{
  "n_experts": 64,
  "d_expert": 64,
  "activation": "swiglu",
  "moe_layers": [1, 2, 3, 4, 5, 6, 7, 8, 9],
  "routed_scale": 2.45,
  "router_cosine_scale": 20.0,
  "tie_embeddings": "early",
  "optimizer": "muon",
  "batch_tokens": [65536, 131072],
  "seq_len": 1024,
  "train_tokens": 541600000,
  "dataset": "wikipedia_en"
}
Below are experts of layer 5 (counted from 0) of a mixture-of-experts language model. Rows are named router (the router's row for the expert), gate (a neuron's input weights, with its number), up (a neuron's input weights, with its number), down (a neuron's output weights, with its number) and show model dimensions 0-63. Each number is 128 + 24 x the weight over its row's rms, rounded and kept within 0 to 255. Numbers have three digits each.
After each expert's rows: "comes after" lists some tokens at least twice as common just before its tokens as in all text. This comes from a sample of Wikipedia text that the model never trained on. Tokens count by the router's weight.

# expert 25
router:115120151156108128100119141147109144096116140109115074137130091128125153086114093142153140120138095113155165149165127101135124155141133080175132119124113121122102100142104086095109093141130089
gate0:147132108136121169159102127164126162087138111115131114133102091132139160159143138098166101096121103128121135150135120145128129115125121119150150133102139088148129146170139092127132099182185061
up0:122144115125105128157122132153158114083167117148115149171179096088157151147133125115165132112142133107087128164115181128102111162122070143079147123159103105106179136160136148159128129143160144
down0:140136102148107137120153139127084160139149114147123135161035120170132137152087124134171115084110112141141139155138152152098132135105109098204149129135146134180123120080140114129149128133161140
gate1:072189077110072138146126133134102119148153139106144119121105121103169149120138107111169096139161083139144162143160131105161099106136119137123084118109077122126120159112118177106151127128119132
up1:154094144136109104156113101133096127087127085130127137079091095135130118080155087118137145109129157147120127119143127125098115136111112095135118137135103171142144102139168093090145143119153164
down1:120152122104097188144133156118135102138100111106127129141124140153107148166142156152110162184148143184138118146107102123135149132114124105120158173124116097083124128088143124111143137159139137
gate2:134121096117103131129150156110139113130153108128084137143103126157116091098136124080124139156134113102106155133077125146143143146075151086083138153141111119133104154121100114129128124123117191
up2:136092134139099135117165157136144119115128118159120125125151132139115105134082130139153102116181117144144146104158116132124154109138136118161111104094104107138140136129112131142113164092098154
down2:158109112130132109088134138119121141126108123139105145119112150123113142131070102159137171142114129142111104095153126060128146119159114124086097108095155118132106159083113142099100148138121120
gate3:084109145164125128079094140134151147126112088165103119106129161145177134114131135113133138129123132168123110102139118153176166140133165096150120134151093124136156123125148165140129111183163163
up3:146135114097185127095127113112126116131146134126091128144151149132136142121131133162086132193153102098150138141125136148148139118130124136144121129119088107163115081121109131162125127146145105
down3:120111103147158123131102117099109181130098122106112167139149117128130113132167160114105155121134165117124127144096128168171067108133178150165114078115161161132111132082174142114096147084143147
gate4:148126134154106144154135112140119156137114166139121108138152095140147183159163149105135123133160134089109123155120108109124115185081120129143128133084134131109155103158114101142148106136161117
up4:111119114135153135119099132155144100146138109153146145090160112123168144133082110123130138108101125131118121096160085096107144118101161158122125108141085143163115172146123136096108132140132123
down4:088140122171156150115134111109133123116122117093141105180116090134134122140106100094151119168077161174125149109124164106114131148126170144112135162093107179117090135125136139180148121134146114
comes after: " |", ",", "-", ":", " of", "|"

# expert 12
router:150117143151115123139109130109115165122141167082126101106145113128155132095115133152066135113102101134178118150139136080127163107146110122128129133116168108090102076118094147128097135136133100
gate0:143164088124140163116075147155074165138138157176105115115113150121140110121164148122173122108120108162133119063142158115118144129111159116126133104103173094122139145097127165126133099170143104
up0:132130130100138150137111119172083158119104149137156131114108132145133114144131139090144137107165135140101123134163131101124156147111144127137124139093133115109082077154149150141131099080104102
down0:149161149172151115155099118173147171157126116145134152119129109102205112114126094104081143137102120110108142114113165102133160169117113151111143122159113111119115116131099114128127138109156139
gate1:167111125122086136141143160099131129169111111136122135138139125122155110128149180137142144142136101132121140095156152138135121150109173103139152092107181139142149156136138089107099169167159140
up1:107101135115096138132138119085161106111077130142107139161147145117089114112141120120136156144103102130166132056171087093151116122119140099106160136145076108109123102128114098124115122122139151
down1:117169111116126120150157147114110138112159171168075168102125134137142096141115102113090138171119140144158168154124164095115172121120137113108135153139111134128109096115138146129103113113109112
gate2:144129155168118148142136132144096156126123141136112082169146126158122133127094121130146152129123094138164086147160158166094151102116163090086144127116133120152084105117187122117119143113111128
up2:144136143136111116179151140145089144114111110119133102122148111156154128121136070128119113140102114108119146140125155170150174115108118150159110142111165142117094106114156117138130134123123137
down2:163082132075126142113172151170138159137146150120136117133125134134118144102150095145139149133129135098178154096122125147126145118127133124110127118108111103135122154148152140121083137166136131
gate3:183141105129133098110148121119100117108119140152099112107131149146149091095129158161132097114131134142127141112121157091120163138101142138138098116114133089120128187167081171099094186150116130
up3:135171122168123133157127130092088123111119142132129176107119115134113152105098105102183133149140147128140117138101122096125136093170115101116095082092124161117128141142102119114132136132151129
down3:135110118145124091141158157153102172126145137091155124115118173133148111145143132101121111131152128112141164140115173149111093134137155103125133126158136115142141135113154174128159109080149135
gate4:077144094122124135161131151136121182124087115128108086145134113118124130150092074149093160146155158139125121159097108151122165153107095095113126125110136157128122105127161147111090095142115123
up4:154103153105141159128093118140117121110122130151169098117134168104069110098131137142139141146093126162147123071141102141115112125174141146141154122140139141142173121115162134136144145090156083
down4:115094130086139172100147126084117128173129080146128118145082089144124133126102144097127106152138138103113179112145088137115160117126116112134109098107167106189120117163128115101105166128115095
comes after: "\n", ".", "1", "9", " |", "0"

# expert 11
router:165137130172115098141121116112112151075107132107089138128112125107121164129163154117117136116126118122167169143122127102128181146148123118130138131105125121091122097137113115110128172108118083
gate0:140089111098127123116136110121158136147107137137148097150139084127137107146109159099151112115082147137142126145119124116161122134136102169136133121162111114159129131127139155129123094140112107
up0:127153117140089133113132115092119093124120141085102110101116109150103120167150138118155129081123155116134154179125113145135096123102109070128149121108159142159116143146126130114156131120141107
down0:171146155143112138136089129083127117173136116148150123167095088169073113140133185140121100122144158098153132145098168120121142141180112141148110101099171138107092116143126140098154118153146107
gate1:121077148143117115085065152140086153150104135118133140090150092141127113146153133139117132157085105128108131137172166147145098107132131124116145174149139114134115149151144143118168180134133108
up1:102078155156131083126123119146098140171070114143073137091195085107111080129147131172135131146109123091108139157100128112142114117151118140119143130118119137120149147137113134128119152116136091
down1:176134090101168124172117117138112121163122188090146113146141128135108148143138095130120159140106118179095081121124185153138128132160134089162101098128130113143150125145133159126142107116147184
gate2:165191095167123145103106111135122150133127139138103122118114114142137161124126123163123128120116151142123129124143105098136188186115127158115139094098198112170150118109159098109155132143129111
up2:120104101119151136143121133076122118109157111148137101128169108131118153145115102170088132140141077114137156161149138150125140124131134137107140137102124128104133134154089191123141103103165138
down2:134100137152161134128143134128149099114079131102141132120138162137096134076090173135145149094126111109128098128117147130111102130092099110114132135163121122147124148133133147138133120115142100
gate3:126147100105107099098158136138111161131130107178094133137129117108146116127135146111111118094089128077140161121184122095099108125140137095118105116133127134137168153128115128134097115117115120
up3:119172129094163103102120111084109154140136120109121120139119133072145195112117113166152124115135180066087128158114128111102075146088150135133118107088116163153175101111171086099126127114112112
down3:111134110175103144143124132117147109113122131144113173131165128130124148094132112169144130114092083119088174074151166095152150095119069123116133150142115141161117102142143166112178130099082135
gate4:173121130092149142136110116135112134088113129130114093145116172163199128122124139171131127097110138110138111139143117163149147174123148123150158108147112094140091146128167143157132118122131133
up4:156073149106153104149175147126082163149114106154143155096119154117113108141128137132151110132121142147128091112117156113150124152154163151143088129141149148118128163120104153124121133123112090
down4:125141148134145135179134090116111102136142118124142134155108143092135148144095124102169136132152103145198131108156121107076126104137126134165107133127109153153129126105140144153127167105140130
comes after: "0", "5", "6", "7", "8", "4"

# expert 21
router:136101142125157111118136120130113111098122136106125081127139132155138138106087135140111134126144099108134135114106119109116126128098121122152127075105144118130122133133110107139074112099118096
gate0:158127135099130112117130118121122131140120173126137128117139103159150130086084161123109127137100125126162182125158138119132112177141118116125128130121142151158113153157134096132127127122113142
up0:144110117132148140129144108136133150109103145123168112146116150150125113080123121099092116131105176126144132116124186107137168128132166114136092101099117126092112142147129124126119108129143153
down0:119100143129161105115121140147150113155125124151136116131129140113150135146144140108156075120149190151134107147108143122120114106126138138110118111139078083092158087131167136132142151161156119
gate1:129142131111116136114123126156090144151169086133150136095114113092091118061145100113146120114136155138150097107126113116070106103083132102102121108127126120088110161167123082125101160135150112
up1:152129139164150163106146141102132164157116137122105140121136178115121116148103113071126156096117142094141136097137087123123120151142179150111134113132160158124152094147121110080119133135127099
down1:150155130119105160125133111116144151154140116129132127149147083106143100120136159142107076111143122106159131132140130162121134138141136112105140105119143155160119149124137118137145100109140116
gate2:119129128153110139144086147163099160116081129099109128154155094168101109127082144107115152134088154136134116116101095154140174148124136141146124132174141126093147112112104127126120156113115108
up2:127114115125157129183120113171078135113134145124139082181105127168105171171122150117194136141131118149121127156122090175093127107091149141143103119110100089146118068114094090149114108125138120
down2:134153121087137144114147097132168165132145113111092137175112091150175150112096136117122164124111118146128091135107101113139107156139142138138132098133092090101113154149132149138135134097158156
gate3:147118120103138088119112154095125164097141078145123140153118121121148139076122151137125090156101109131096133085086114153192148114124140134127099124136144110148106113106153121119123140108138092
up3:162138140144128152122157126125059116148148115158155108109139118093141147092103096183147080126139135142126179126089143128123105117155130139069141122140130147104145114122088150148129149100126144
down3:070172112105128120120136141132161141118126140125159113100115124148186124132089173100155126160118111144105154161135149098144178147119100119126155122107118135127093115152114121124098130099133112
gate4:169146104161103163123121122167126087149151121111154050105098141146137107128099135138129122126134152123148126126125135135131119136124146118106116094143098110105121149130119135127112161122119154
up4:116127106131136131131116124095129155183116167121120085138157130115099155148113098130108141137149114140133060155120130141140125146150114165088153172105143134147120116119159135113107132143129081
down4:109113142155124100103098137193138103131129133106153162136180133099130154119162127122163110129135158076127181110141161123138115156141148124123106131103148126113120133132120105138097147096117112
comes after: "\n", "-", " |", ")", ";", "|"

# expert 24
router:140116179189154099108142118158101119111109166105106055133156136123132122118089156152118089117124112123137131187100119128098160158139097123152140122105165104111100107108125125148115082115127080
gate0:151110169135142123107110125163154118141095143130140081164137140108084072129104112148165088137119097088115106118081125151134159151120112124100115115091149099107102134133133130127120081113151160
up0:137129166168124118090129098146102080117135091125108159176108122108093133163112146094142133099079111141176134122131112172135128142097126165142119130149117109136107127115088106153110121151135130
down0:151144148141096113058088134128163156102163115142124167154117069140091104129151120121136133165128144108100085153110104161165125170092136126124149143120125142158113129124116096138114155152161138
gate1:149144114162166140148109160106144156069081130108107046139106080126118100113140151130120094099141074137137143150134134132120172141081160122122124145121110136139102121128157134159106098089122131
up1:101109150140120140099143130147146122120140143150132125091115196173132077174158150118143120144124155102130115116127113086136124144160114126107121134145129121114134143120136131063147117164156121
down1:123098169139099109123146117122155106116164129094126166154123132153132135116147108149136162109088107116147154117148140141082080135148096140187160119127115128097098127134111118136145110100104087
gate2:155122165137097098154146134156101117117099202110108151157130104116138128140141123165136138158103150142142096158134168156118167173154120084130145096128090120126137148131074095134145124131158137
up2:164189130129177155155109096087143126144122097118103084118116122054116126085126102109130111116141100135146149153131127124126106108129141158081139145162175136132122125118128137171153127081168121
down2:128140153107140111141148108144137127147119088090086082119139119133141141133144112143122122105143094132111162121141117141132140118105132118106122096110138139129124104150123152144158084138083124
gate3:156148129167104118144163093100145151109115098098134114118120108130159157128103130105166132126108141127107138150133146129110147122150115121113137120137162135088148152112134129161127162156178163
up3:121130116165139166099096178151131145118121127112101099105140110130124111085157127119109125105154143102122158124141161117076095133175110166111109136109122137101083145153112095102108135095126113
down3:092170142162129103137129140131112135143112087145160154135121127150124174109138156156115130117159140143143099115105152114088111132107150155110131098105088120133123127134142079149141129154098128
gate4:100111143165158106114160114146119131120125128116137105141106115127137080135100120098148142107172134124119140076111124106128130130125095124113156151125147127130148159078105125125165130119133160
up4:122115157101140103083155110183100129128106128120098120130104169133125132123147142140136165101154090133085105177091142117163156157143078173122133122085169102136132145126080136114142140087141131
down4:094117121119138136151121105122100183133126116083134113148095126092138125126100127135134125141144117110121139093138151150161107112142182145152093111133150110132134149106139126120105142138125159
comes after: "-", "\n", " =", "†", ":", "us"

# expert 10
router:128113176132091138103128100114115133129080143117103110126131142154145134128157105155139114159165145125154110142121127149116157153146138099153140141117096102107110112104096129112159117157114088
gate0:114067140115114109115141086135141120091096117124104121151164088122149129131157148150148132120121129106174132156123123140137153143151130099122199130160102108115124166169154126093154126105147078
up0:078116129123130136075091110185135104120121090111137178165108159095177137129133099149126083103134086149140103109137115135143093128150121141173132089152104116109114114119128114158163184123121129
down0:131059175143116151102175143130132107135149106111123084166092100151136098075158081113146136118144146122119151130151158175110162179153123157137139127104099091145159184114138140141130147135165113
gate1:144119156158166118144155125119127102085099148120122150110078131169151106156139085135140117133133138117171109065153144142153127109115105117133126157153121142130097114112148137083168136145096158
up1:157110138149036154135109107144105145117148164110159141143165121121115160143122169110157150122109075153100132168121165119143129150175143156157127128105135120139141148153130133153159140123120109
down1:147132111116146129184104145130147167117124134098147154126106105132109122122146127095138120108112088162157126127133105131084172138144095138128126107129115151123152139143113131127120125122124105
gate2:159119140139118118121129111116165171103078118120095092128131144103126128121147129140163150126189105095113105151088120088137148140159113120106084127128153118117098137122131131145117109120130116
up2:172132139122156148130091164100111143171138142146144079115150138116112109104140161121144131129147195151122132166127123150131124132139121130128156118117164148121129090164119140156116141122121158
down2:111156128117152115143180091063083107173125117123119141112125135132142103103179106145148098144133114114140151144137104127096109118153152109070098124093160129124126116141109091129105114087153128
gate3:167128149145124116112124160132150132147110146092123101102114093121148159101140134140125145132134152163135101131112157158102157131127096125134137112159114151135154088109094137096110127126118119
up3:106154104135098093114096141134140101131144167131144124120099109126133101164139163112136160143178140186107107152133147137114102128173117161106128151124137156141162144132115133120144122172113144
down3:100069166122150110120095162154122112133136116112171126167135136120132138115134142093118136157163068145139116100120111110108129119125134169152164141149150124133112115119136177160119130121146130
gate4:143139117107137096106117112132128137148112079179136161148135133114120125130091147127129103192109115181149088135084086102120136146113137056125150133153123147114163130102122116129142109125106148
up4:118131125132091128146100117127127114166122156118190115098116149139113152103120127132159118122098112154089186138124173148144127121113129089154113113111136163106184141135123106101131099122188127
down4:142118135096102139126117103158116142121129126126155133138170126135090101128133101093101114108127153098129131141098116154147133140151135174167157128132141120172120114127119146140115124115118078
comes after: "0", "1", "2", "9", "8", "7"

# expert 16
router:178106133140115103158132128161149129145120135097082102097159148110154158127113141146130117102149160066141102158136095128112123170132126125112112134093148151127107091130089109157117083160089101
gate0:137125121161164108121138110108102131155152147123110146122122118138137132140094095127093131151139152130120111118099070147117137118153138144131161162144136148096124099091125104122128118153141144
up0:162115122132159138082158128097111151169134147142126109139127102128137111134107139127098108113107101081107125137094135144152137115140160109128158138127099179122123147099104119101084178112118136
down0:129076104171120133156165133144140113100133169160129151137145119085148110123121109135123132097115088136102131119135135122118154140120142121082146107149124106107136135100157111130097139095159115
gate1:151079114144144118140113145151203122127129085104127127109095124110120120122094133138133128116127105096113099153133153123134139121133149149165131116099122124100135204143152126130118139150152144
up1:123195099071123121089168146096127123137113136178107176146128131163127121132167134147107130120131085140109138154090130135128166115094143125140151109130126171109133068132124103134112159153130105
down1:120120139163136132121116062096068191094125122165136160132092097157128132121153124156109130131081145141131174110122148131119137154102142107108166133119096129097124084168143116092117118151127141
gate2:125180181112151152119146090136089103114121102120102093122111133148101124100116156159129155108136098172115122152096113110147109134128157134086103187087144125145123124118080102131141116147154132
up2:137144100138139137096143148099066129088162113135157112103124100116094121100149102085151159174116111153136121103096136092165141147111092074172071095160167141093138153127127127147132193140122103
down2:107146129155078125149129087112125117146136126118108068122124120139136144183074129112149142125119102138103125130139118124123138138145144141182155097161068120081114141157162136149161124094095173
gate3:118137131144125162123085132120095145135092139123100100154106135133143128121139130142140157124144126124127148121113115110122145122155120105156106184069104111120171128109109057127149141140094122
up3:157156106107130185140092139102117122112114120118114112123134147145149079164124121151126158148159111130124110139180089135120106167161122143149135111170135129126153113139137119172121088157108161
down3:126124145101097113176156089134112192125138077185138140112124138121106119105159143135111119157155115071131124154151138129112124132128149115119123106174115107130183121118151174099140165117183183
gate4:115131147108146119121134131096101138152167089139141101163167160125166153094144143137141132126119159102130122167112130097109159170129115125131126157090129120107181154073111108134074155150139135
up4:098147099107073155146123158161126163156147129090144138125104105087126119102116110113141138121181131148126154118120129120135082096109064112103171094118101085137134137137123128107152109144096125
down4:135114156120134166111105131120116136131110124108123136116143144138137123152131097103108108128177111109119153166155153149123087152064148105102177124094125122140127147112117136120141122103091116
comes after: " ", "1", "2", " (", "3", " F"

# expert 19
router:129081144138134125162166138169134166119121156101119083129134096060112154093106127133172117109130130115171100143151106110135157101149111141162165119129137127101154060108108107103153095192117094
gate0:152142098102135109199107099113127103133121144151153125126118153116136145110130094094133141161134139129103179129169112150106163134092120116125136138126142129127146108158159083096124137129107121
up0:068139136106157122157147133147142142121119168138152140140133122104143082105117170115111158144129114156121082147142174128163147132156130128121141141083073095105091136114097125092133123182092123
down0:130124138135091132096156136119094140123117115131120096118120084132100120117112170133166129160129145108116087120131129145119101145159085145134117130114120150172162162150124096109167189138151138
gate1:140122138134139144131150114162153166106126139140097110094112134102156103147156166140129131073127109121127110134093136084105127091121101075120120139106126119089109104117161126150174097123156194
up1:129150138105116071136156110126101102127111135113133106145106123133134152141115139138105168139112138160083149084179160140121102136151177111164116106121151122156140118160115135093118169135124090
down1:125134097138127119154133093129098086148191132136152168159141114164146137136117145112136132106126063122128159146170139144098124136116128126117169114146113155123120164142132140143143092141113122
gate2:113153173144186112104118117149137141102128169077088117105137097129081131103145141166173140110103132143169128165180120125114101120166108122105110119148097083098137132117151088090130135122128144
up2:157145192126125132096142141114143143119157156102114144119136119144095135113155192150134156126090140130165106157165104126132157163139112155100101132148122047140126130089143094106177127115133162
down2:125158117133103123133099142145111111132148142165153117139129158132106135106169126178120101156132144167102145142104126104123124133153134099153122108124135144187134149134154116160097145144122134
gate3:123140135166117143149172131144109139147144108103128095170138124163107161090127123106126150163153128157129159129152144133105145173146125098133134107112140116144126129100143120116111099112125150
up3:078151083146095127138096152120128136127169077155128167122132102094104110130137091129140106128142138151105134145111091098156115151130143133114126146102115117164129101111105126112110136129140083
down3:099129063136137140133137139124146132146167141146107090102104160109123154116131113107108119109051125159160128117125108132199111110120050141126130108159104160166127133126174148127094146101132165
gate4:100106089142097106138111150123157141128137152142138109115141123096075096132060130100130083109117150111100146151123140095162115135172126116123105114132099142163109122136150117117093128129099128
up4:124130152122092169177091113152122153148160132133151091142129138094107121104111124131198055126117130128123105164140109136123134150139143116098128154121132130157077130147146116135148147151119146
down4:114136130170130124148097134101115123118176138195109172113134152159101117148125134134134123182118094130102127116107123112108116109093114145085074093137121122093120122125125139115083166151091189
comes after: " |", " ", "0", "1", "3", "2"

# expert 13
router:174144161135137125105124138142101102124128147109109089078138140126149149106125155136127144111133108125173116115128077112175173130113143151120131140125134122128134098131116138158153125120128091
gate0:128127109099149107153141110116151154160125135096153093125142045130114144094105159174079148143161122138111124135133100130144133124151164132127123100152111126133111126109132101154114109137116154
up0:093087134112155129067149097142128111140167172119129146090152135137144131099128081097116157104128092117075132152152070092134152138142095188142126138145118088114156136125106099140128068148088104
down0:128120073175140127141137145144150133117104165112121132126167182136129185143121131123121149163166159109149153161152162130087103144113112115128152129151097112159165144109147139100130137130077130
gate1:124164110104174122141091133091159124118128086117132127113124116086119151138084108127081122113128146127136118121159146137160176173095148160142109091082154120119129134128162159104142133128096123
up1:126112114075159150170138127131125102111113141144137092106126108147108154087113140112078168103125144153172115128179116178121167141143158129145118122135108090094176153125152139120126117134076129
down1:094120095075117137150127144140156090099148117145144116136157112159101096138114118094083156120118131123132084155113151145094109142126118148157129103089090108132159143137143169140117151139114093
gate2:155166091136101121100141135109085115123133164150185155111153106130145133092114101117110116143137106146118133172091121123180128107132129098095131139121137073095168103138107155149127122114114120
up2:128139169128131074088144140132090105145131151104189118122122100132130133056141145150107111158141146079114154181109114097132123121102135152111144128119137158121123140136157149069139135113162128
down2:156149118148123152105118172127133097149101139174102127125134116126179150121119182131133124186139148149108145066130120102130151088116133105135119139150104128176134116132140099154133151116165143
gate3:176136124095181146158130123128170134115097123141116111118150135182178141154146122144133105142104171088123169105128156119126141133139126142146134084139147082101142147107150117107118107143097133
up3:142100117092114113110111139139157125082130156114114127113093124184120113115074092160144099154121110106124157119172156107169143104107137122112102137111122155072104182100121161177078113138132135
down3:121137128135101135116122108131110161134111121121174048097124099134145109177106124137135103147128086107152122108128149141156107074126143167104152111142106141111121144132141075130135174158118159
gate4:081128126134144104068121112168131173109128144125086118120119131121128169129130135099141149146148132116161123097080106161127140090168122137079124181106095088150141132097122124102135123100151151
up4:116129129142107102136140124092132108116102133163129127125116139137132133111119131111121182151132132099153121136180113130128148139089105096133108095129120131143173152133156174189137112117082142
down4:098085146091105157134182088105164091100143149150170169110133122111149103093133149151108116142093130117114149160125111134105128169138119148097104137151123101097094103100085088110121114126159145
comes after: " ", "1", "2", "9", "0", "8"

# expert 48
router:125070150153130111152162124169092147112098151101106045110129150131162124122142125103099153110139121130148129142118122107127126107104124109143107096092145136138116140126094154142113130156116130
gate0:123145125174096093152127142143114125099077136109117102124148174126156148108155121099191082126151083134095162117047168119086097092100111093131114071104144127106114095113131131062109126146156132
up0:122138117145092125107169083130122137124103134088148099106128140157176112119121127136129105122106086141096088147137138115098138110189125131116074091106156136084165095103111138134101125131124119
down0:134111090101177085140154141158103189147105092134165092178111129145104100077138121109150150127143169127124097130164162141130155162074148096118135117114114104115127136105136089139131145132134121
gate1:090137137166163126121137162163124138133150147162177143142157148142108132155105116149150130140108140126142151119121088143124145134110093110119099121109102152130142144112126092139179149141151104
up1:167123143119157108108167141081115130137103089098113114131143132134111110150141133125094139117108111146155122153158122127095158162148125138116090114119145132121164148146171151112090199063113129
down1:107103128120141118114148092126116147110167097133112155132154118078125129125116119099094116098091156141144148140146146152151140106105150125162133153152115154185166105121124127100164145156133136
gate2:064135116118135139146134153151131129144166173138138121147091142162149122136159133114130171188151123147132095096142134159145089161109085096147140133125129087118116149147107145156139155106119135
up2:123143157143117186135144149144135139106164147124130171097122176138110126135104162121162108109114124144175089088119091157179127158118127108147127119145109141113123110129113120113128082100082126
down2:116107059123164114130132122136164145124159147137103113131142116135160133155101084124134129124105170149095129144146155152139163125096111156114139127122148115121139132113157143115135106096106128
gate3:132107140123117148154118132102131127134172102170106109093109133164149137103112111160153081133097166108154094154096151103107118106118124169100152137122120103163105126146098107178111132133130168
up3:088145145126143172129132151146103142106159123120132152119130132088123100127137093149167131126119171101189087111123090127126134121104088128113086128117115162120146092169150141125137159088139167
down3:142110058083128153124158158140134133112135115139138106109126150144137126139142126148128139121104158125145079075108128162147140080113150167129129116112103106105139120145121128109122144181176134
gate4:108109136178172103116162134146073116180136135125141144108130111148127088119115163148118104079106151119102161129104133117153149179120125079114134080098146089116111118155142163145171121088101111
up4:153177134137117132149096140096166092136121145075155086128111113138147081111157130098121130132124105093127070113116172134126105125082084144102113172161152119136145120108115149132128130149135112
down4:146127121137120154131104135135147080144114119132126144123115132099087115103151144124120139122086147177123159094146144125157091101143071145119091152117130125169139111137100131116142147122123136
comes after: "\n", "2", "–", "1", "0", "3"

# expert 63
router:165091169125116109099145086107109169106097105127135129134117096088103127096100131153144150119122115100156094116142091111119138106112087118139147118084108121073132098118109106153091091167093108
gate0:152138122168097133133144133144122152134113098165112098125118129138122102133105115112158140095164168136135097132107108134144112103144106115137084170130145174121106089151122097137108111117119111
up0:154098104153147108136112087068145106143117149111096109129096140137146152108199107118131115112126110144125167101141156111094091132121137155106104137126124124126118143157158115098126102134129102
down0:124107154128094152115130104164141117115194077140163124157143130096156113101114152157142127171123136133112156159146123105138138093121109128114082136112132124129104120167128140094122090150137163
gate1:141136100147142111143166157156168125154155126139131099108131147133115137129097093104123142131127124149135119142150102138117144174131138140074130142099123145131142081088090111125116152111097130
up1:142165166150139113142077108150115112117164160115131149142123154148175100100175128134111136136133138162146105117140159129125141106127126146124111139142131158088142150178156120093128189153131081
down1:180140136150115052147103139165113079099113129147137153144152129156115136105122107088131160095144102111180118092140160127118158122152090169113119119148106111117158108139114176145162133165135128
gate2:110131096108134134086141143137112155108076090148089101202058132061146120140125085137119148082151154105131161081166146131119136104162127128132088114143153110156093102129077151138107134126108160
up2:112117157146155132134128114100143113147102126158142125138148134091133174116118119159132091115114132122134132170160114125115096142122129105141135122119120113147126124102138153147077116134123101
down2:134112119124154138114156118132165139163121136148112124108142138101112112131149122132165157136078143145159109112146137108160157106123089143104117129113079173140123111139135121165094129163150084
gate3:128153146109117106144138143105086149150077123157155142142105115147131124113126100161198167136132089103138117137147080085162139150148102110148136126110152085150114152123115164116088124134135104
up3:135133106089134163125137151143132133147114126137169195172132158160086175118131102160140177134159103142117082139188103127135132154116120128180148145120135076172108133103100111154098080160118083
down3:156129123126077124078110174134151130107136140088122166126114155093081106119097115087117105118123134064104123129136115166120153107165114096165176122129069142121128130113141134129125149144147104
gate4:124156141098153127154094142155133099085106103118133105134119117113128128076115076143131119180154130149150138139144159076122162136123135131098140124132142141127126141115136097158168106131125143
up4:079122126184104117096126162150133145138120106138101153135164114150129107118139136094142143102083117114109127141103092143103133117129081090143105142172100146105126118120116147132102160115090178
down4:163093133122136130137143159152133106147147196147163155117118103144144098086113158137090149141164092122070117144151124152097137121125125103090104109126089120117110136127149103104161148127120088
comes after: " a", " the", " of", " with", " and", " for"

# expert 20
router:116099176150156090111211120159075161128113160102094062105151148102150145072095113103089124145139097122146097156105095084112135142122125124141132121152121111107105128129096150122101107106106106
gate0:139179152130131153142124124082142091111101143085160114123164120095163155082127118120140158098144104135113129106123117114101091124108139122164070148114157145120145114157130117122121161159091129
up0:144050145146132163119106095164128109167108081143140123131087132154131134152089084165133090172139093157129075137134115161148154117135125140119153106164107126143141146105117122110093136128171130
down0:132080160119083125095089157133154099170107115115143136166104133102156130104144137106137154119124079130136138105154100130125113138163140124164152131151123163119101121138112136154092166125080135
gate1:087131146131133155110172142077113142108144125064157109086111125140111107107129104118104124109140111138123073128140135129141109124118131115152108108124119096118157169112117123138104156059140150
up1:195128123167112084151117080168100137084129092120159127147111132077153160132164154085146107149132130125118109159122145118113109120096122190119148157094099151128140130129113117149151133148121125
down1:113114135109130100145122163128102168089088110130119119109130138117112104127118140152121143173136107104130167140159117150102109155126147129117123128111099107168181061135132117122152126127176121
gate2:166105122105156132072137152117156138127076124119133097127131101110097085141117070117109157154192153143113066095153097141135155155114152142141110122081158151119115141096112108104125132166113128
up2:187140186152186130119098115108143115136101131130135111124132138119095091136133139141123116118178113127137131138148109162123193105155100115115165162125094095136102125100122130108133094113116135
down2:098153147147119135134132178148082153105142119143143124135143157136160136114133134107136132119106121136109140172136110121163111112106151083174145160149092146105131102119157112128134146161158114
gate3:100166107147125077124139190117105139113097164147155128122139107148148148150094128124157142108165155141140150161129136094105091147161124151135119110143146153142114112142146149120096175128111130
up3:112117138104158151141112098140157129133159122096103096163151126135113146128135161145088110118104123149111187096079135141155096124103145140099160140147120157101079118148112103132123102129122142
down3:131175154132139135159108143145163119103155115107109115122141128131121135104092121113141118113115106100101041121083111126119135133124133126128123119112141129135146122144133134190138097098104089
gate4:121098160135146114159143150108103117120142119099151091131122107103143131123141101117094147148138123084121158113170143118170100140117095091137127164140151113128118126106144135110100117126116134
up4:149149103184090139164158145107131118155122124117127142156106110141152109154173134097106131107106125131127121104114170123127125156089102125127139087096088138135125100141160143159142119135116115
down4:074125125153143121152112105174133147181108140187113121123128104123150141117177176112111131195133131137127152144148191155131142102138146141149088162141142127178119125183138137174136156139145101
comes after: "\n", ":", "3", "4", "5", "6"